config.toml
n_layer = 12
d_model = 320
n_experts = 12
experts_per_token = 2
d_expert = 192
d_shared_expert = 0
activation = "glu"
moe_layers = [1, 2, 3, 4, 5, 6, 7, 8, 9, 10, 11]
router_score = "softmax"
normalize_top_k = true
routed_scale = 1.5
balance_loss = 0.0194
balance_bias = false
init_std_router = 0.0277
lr_router = 0.00164
vocab_size = 8192
norm = "rmsnorm"
norm_eps = 1e-06
tie_embeddings = false
optimizer = "adamw"
lr = 0.00167
beta1 = 0.95
beta2 = 0.99
grad_clip = 1.0
batch_tokens = 65536
seq_len = 256
train_tokens = 990100000
steps = 15108
dataset = "wikipedia_en"
Below are experts of layer 2 (counted from 0) of a mixture-of-experts language model. Rows are named router (the router's row for the expert), gate (a neuron's input weights, with its number), up (a neuron's input weights, with its number), down (a neuron's output weights, with its number) and show model dimensions 240-319. Each number is 500 + 50 x the weight over its row's rms, rounded and kept within 0 to 999. Numbers have three digits each.
After each expert's rows: "gets" lists some tokens that make up at least twice as much of what it gets as of all text; "comes after" lists some tokens at least twice as common just before its tokens as in all text. This comes from a sample of Wikipedia text that the model never trained on. Tokens count by the router's weight.

# expert 5
router:480519505525566525574483503504529467587480478560532538456582513484479460445510531493537592529458447437384462439494552493497513488350545481413546484446457608488506553528484524437508495370502402429523518556513524468587534461570636512495410477
gate2:459416569458510506469538572511489506537575512517573462532497630516495491500505497554536441442549527490438459561519496427477495511571447528457504503504460523477558467416515463478494508556475455560538480550458475496644525555466471474498541529
up2:502561508566426531466473462492435426565504520569539534549531506487538464402585471472496526463512491529547532499480551482522510497504503561517471431457452553496510522500580517478470679459545573451536413409461509423393478552671466518498413525
down2:550434406469505539497465438519463553435517562465560513506410561507454522403498508514458510436546506589567493505432510520496557534494483406490512493590484517474426426408485591471552531458538433475464555603492539541540460520506469521458462537
gate3:447478595527542540521461574599456417490410490496532461529478496491447526528494482438583453468546547571463531447566426492555428419515587417504515428529535473501569480511510488517535494503542539437600500491448532564489496534562428515394548539
up3:457485500568519477522470520520535465500456491430455457486518472476461505552422499562462563625438485567379566483486540407518481483480507492535542454427559487606624463478463418516551378563509511496561535459521484510538535482546569533455521479
down3:538564461404516526632452471507492511547492460476525575414429478492470518475508465484397479496453532508479459482480450489486566643454444497563602512512371523520524561477438485555509550569479483459541471502498549524527534598501551569446526524
gate4:459519571493423536460581546461521497482475499478468489541594452594368575479482441548622529480486553558482478561509382563603515532454547492453511418575489462465473570521551517473524459457462583463484489484451491456478466557497424455484545519
up4:393579463450522493504451486598470480495493563502541513551473445475397448451596473425497525500581531576541612508519476531557493534469436419491437555480482544515534460538578518498473524446510501509503450413453474508439529593459459470530442504
down4:484590472505478460520489500518433414543568565482473475530502558536500560488553529500401575529513411547519471471478553529421443499497487499469466502477544339533534473518535529512539542544601546470495418522609543478517520480540587523583492443
gets: "|", " to", " the", "t", "er", "ed"
comes after: "\n", ",", ")", " in", " at", " from"

# expert 10
router:553426495610451488419503529462530522450462475489514511435535528538473476554500451422472407524519538453423473529495483436563442474442485474546511547489413476491530503525518432473495447521561588426529566510591462521553511429444433536484562469
gate2:490423489406590535468537574522462463531457491527541456635525636507489528540544454490507559496615425582437497515497433542484538553541477510566472479553408507577537535525492521441522519547486504519574527508459535522609526496514452456440600466
up2:532554501534475522480502504508489503518515528478568536544490514505397495451586455507523530491519503486544562433473509527424538375479503561464496453509454516469488503502519483530493561606537593512518418464492438502388476521562436571449417551
down2:523427506485478492457509530458580505512509477520449493562495567415573500538461439505389526492524439559567490547467457566455506480498499399502488482502474412510390551437490480470517519488452392569514479523628553559483428483527478462462474528
gate3:515507561429523515559460570544500454482516488563577486588523520555407539454497461457557482515515473516459510490438453440535474484463550492435516453630478520497553511556504586552549507488509546444581510510402591511549507517517459426433564475
up3:403529482491519487593516487500520451541524532432486485487568526427428543526462491530490518541485487577477562401543522391495464492425557505426513437555460626609537489551431561533567500477502565489481553488510519519580416442505517432401550445
down3:468518466505480495492502487397537504495536557540551507529475579525621576503582497440557518420576478471522454515478466493480534536566445373520551455473425555502592559497445436470558525506559501449503537462616578552600524533500560496448489481
gate4:460528586525439502586545550534498513478480479511506479534498461579499605518457416546630473429596551507498528572511412459515501433520447543522396386574536414502501506545529522536482570490504478520507443543448454465493457553462453518502524539
up4:398581493440534449506554504578490439495526597517499517512523490546415478570579478556536391459517577617533545533490469535505527391536504478450490460501490519511505478533525542482559513486475551521499517526465531447405494598476510549462509407
down4:536568566490500456409590496500457526497564505446515464483485564503510515458578406528499535487509429468583532468489537523460463483521504570430415557498406425563471542522450585551504509500595513474454527504586485518495497396450526503498489447
gets: "=", " for", " as", "\n\n", " by", "  "
comes after: " |", "=", " was", " =", "–", " is"

# expert 2
router:500490514526494461476446484474503480450430468469588514505459410456509492506625439512474495441463467541439436495487446473500585455535464492528526608501521463486521535490531451523462478537481471568465409445491574483477521547475478478544566430
gate2:443453575510544445424554581470480431540499525471523426542555601403453510475535471496605540468557455467454504505562415488499486551523458581521521509549421468517465609569558512549563496522428520521520558544480482462596502527472490534460549493
up2:549562421583467573524611477477530396577471479496484568550500474527447502435497468545514568469476495608472482472471463492492510423462506531460444536456490606541509506479530515529477615487532550497521444427455581490428592538635453532547378546
down2:493522489535495479475451539454497517403567474505496528534472555431561515560529530499384540498480513514473476519491495454452506599492514462448535413539510500495413505393531527432510479451516481419496503522581538567521444546483470451473485500
gate3:461484555473549567542491562555523451492494489554553545555500509578486571470516431457556433531555527489455515437503469492610423465501493463514421406546567506422530471529496543633547502376463501431621548486381546566540455544542453494497521557
up3:428491479558539454554494499521523488537480561374386483481540455528501465553508433587476494434508581564451521461511479473556464604426457549541459511521597667533485542522465525522521550469471513532549483537488531541672417525480512533428525557
down3:478563532466560526548423562453501489454458526466510410495516515575505506489590555466525449511524496445521452500466529542393574583433442525511549525505481520467550510455466557584509584579469458565560454534547580523560531503527525523502537555
gate4:475505546528497543529571556492507427521523386500481481540540498554421613399454494501617461511582587631480504560519434491641543482509520522483446426534454486487470448590522507510506524447455453549538454484439445508447509574500429485495534547
up4:409558524495455458571644489620493454486531552466453512560527450549452501465494527450572466470551531573437514604557468538526579493491503456442468484531526540513550469550580543466502472522555515587553428452451517538463513581521500513512497526
down4:478491486476442591474564436502531441548612465495476479550398561500462532368565479500476559457535465557520455508519475517518467541546507500465465515511486430553462537489452487572462509529584480561482481566596513400396454488452495481488467469
gets: "-", " \"", ":", "ing", "si", "{"
comes after: " and", "\n", "|", "\n\n", " or", "/"

# expert 6
router:499585446485430520477579482517525418554514583497510446576551515473515505560416526458546530423520487549501504521455494526432452517424401638534516560518489456593504556536544599522542469522572470506481481350537417514480501490459401522480599520
gate2:431439516414604453488533585546429450536544479477553481625533610486414516481510515538561479446565511477498522580506444475470492525473482519521506499610501522484564490509530508411532516556418536443559572543453444467639448544532488455464520481
up2:522510490517430538441488487519506484593497542532434583662514545539490500462534538487515494400509559473489524442534482533478472490493560497460445458468549567499522469441590526471514620574508577548616424503457480556410489554541438545511381499
down2:565482463443556484575419465524546483446590439462464430462433528370583505466529504532429553487513486504521493384409508505482496540516519416482558545502521516500442517458467496515458489490557408452461484555550521483564417442549503492597486499
gate3:517426524436545576518376564455510408505512476457517477483482530601456513479529510540606543500516464600468508478478483461504529449519476514533491404493492496517517465556540485555493520456527507474541487517427532505602468471579453461486466485
up3:470526554513560556613460499443507410524396508462423474463499486474517527569464548545472563568515544581418524450506455427580388514476517548541457505496617504581480436562473491475506504516458538543464512511481469537597468487585536494441547448
down3:491558480547452589528555491499513501507496543542520481417502556594583583522540513540469455614465515550454444496565464499509512581432511480530583501488527554423521558487353519529499452544438445604459518504490525505535577545513509536438487503
gate4:472521528513467540594579555491482487562479464505523456567524524599427498458464474529619556463557556572495508563531446501543535494456514514467425433515428490418427479491552558490509563465549587572505433523486471456478457623483441478443432508
up4:468585496471528444579538503539488468465574517507451476545530489584426477525498586509536512399450514523491475516546511543494485486507482430430515565532475580503470541357536530520474546492412588534476511603460539461441576552526503556504473494
down4:489532496476560560494522408491520499486519483532527489516425535539451555493571478503467517454439487475575565439421515479496510465519442520457504472481554533517447530455460559557522528565588529572422445561609522499479518453442481461570548465
gets: ")", "\"", " and", " on", "  ", " 6"
comes after: ",", " the", "\n\n", "f", ";", " that"

# expert 0
router:562464549477469536513513485537443534523439476549472488429539491486464460481505510536474517439449561511475583406484584586509413520523464393414556426528490479474456494506399370519393480519531565549520575498501546458519387498477601490497468462
gate2:422466556440500532463538582493446476502478536435597410608510588513458565490497542524539534513537427571428483421545528458515463535515456513447555476470431412514522425467479461501585505546442508543539526490465567455624514516469563530527539541
up2:500555479518493511445505478454530451491504550554520472520515539516461477396514476534507534500499493560543549450495550418523539463478527562527456450482509603541479620495582519390545607564548545532542504528453476464513474531584495574565493433
down2:497496376429436511494451530474498556475520413486472523522422500508461513478469469593461486513531533517610472427461512509488537494504511509576532448489524411506438464441510514516589495519441428553498538463459488473469423411465460541555531548
gate3:483500598468498574530489549575498452496493449524493564520495490543413546398518454481561482514491503563524521443509428508557453503549487489497524457536524474445554553576510526550498517435393538475562486552408499550573471503552444493542522533
up3:448513463558558552485491510502506459459446518474500441510548471526440456531547554602495507539472540484463483534465462469518381576496475593481512490472548499493534571477398524496613402511483533538558516483493552583539426447554523494485536615
down3:439558509522546533531438467476459442527437532429562514458524493565467460490622531496457421414464509444478454548508516558521479573493483479541560506579454554458503547465526507570509604561527442509517461487542520526609543510550608441437561504
gate4:500490528498518589583595559524491464530501482491515464524493481600437557463484438516584513535531489582422464584456487519578517462559502526504369422525426481481470549492496589495461480494517497586565461533456526497506524561582451445491545515
up4:420523510488478498578538507523504415465457546507529489546476471542484586481561474442538493486498563594511527529593498516561425520399429523455478495468492528536485415530503570488476501516501533594588358486451583488450512573502495559486475487
down4:448541510529469528456568487543549496518614468558501535580491549493573573432557405422471536435476418447563456452485446537472477591465490591494487562526526496522486578461490519627443554534610531509429454614568581471425561441424554470526529425
gets: "\n\n", "s", " The", " of", "es", " He"
comes after: ".", "  ", " The", " was", "The", " I"

# expert 3
router:475424453507478501494491465458473459511591502530498517480499523462601333441542568358511550435533555481611480588472446460467567497572455459570482439441496494491487512531440568540565551496469355503482521510449466505469422476547493480516479616
gate2:431485548432537532383520582592498431563463450468579484508504564474480493490508518482567449459527477498568521515463398461461469592459446596538395499501427550408480462488486496465483512512445531433567493510463568454604526578497477510501556502
up2:494594452555432517565528487486505438632459522547510541579547529561429480380500477515479607559481495474457498500616524466531493436438470503508461424461442574569452441504550454541465597483524519415553496415494542355430552537646410527411465504
down2:497455473566465494508445495529508456493565496501467445564457528530435527549526512534411483509493489511477438509491537453492521443503531433523543541553459520593462472485464531472503494436518427551502528579645502521546451486459502455521413499
gate3:516495582524556546576446575556527385499476431578495528495493489513462525456602560464542573601529562586475495453461467500543567494537537435487574449574535423505502563522444503546502508452514539441613471470383549475472505537584504513436458519
up3:439540510437549503569524519485546460484414482466478511525566473481444502495530532534392531639506470530437506419576495464458437477537548473472538502458593597656573486515399466577536435484502493549588515556502535514523425433525540519437533420
down3:502506470492500586488407486489510453526507512444425510459569503480499432540620499509499481512504566455546495496449437528439624486366440515479580501527419608477525570539487574491541543544424494462490484507488545500591425480494533488473503517
gate4:437550506523470503569572550488516514561481440449479442530501499607394509456474504537586459495481490597497532537549434528605535491522542554510446470541470408475498535485599554526484537530513518504496471549483560465476503532475482440430482450
up4:439646479493463528539632500585510486477518565485493516527566486595441570467360570523543449494492558579619485509594532485613537507573509574522386525513455546547500475556575512520493516441547560539518506468497521485449506492433529598570494523
down4:474508528476495496498556515491474482471530506563542543446528554509490533514545453508530596468467422488541548484525564511473507545539486536491493508426464534526522487507465486547467532476593526520471477603624528481449431451459540563497511461
gets: " a", " the", "n", "'", " In", " A"
comes after: " of", "\n\n", " by", " to", " for", ")"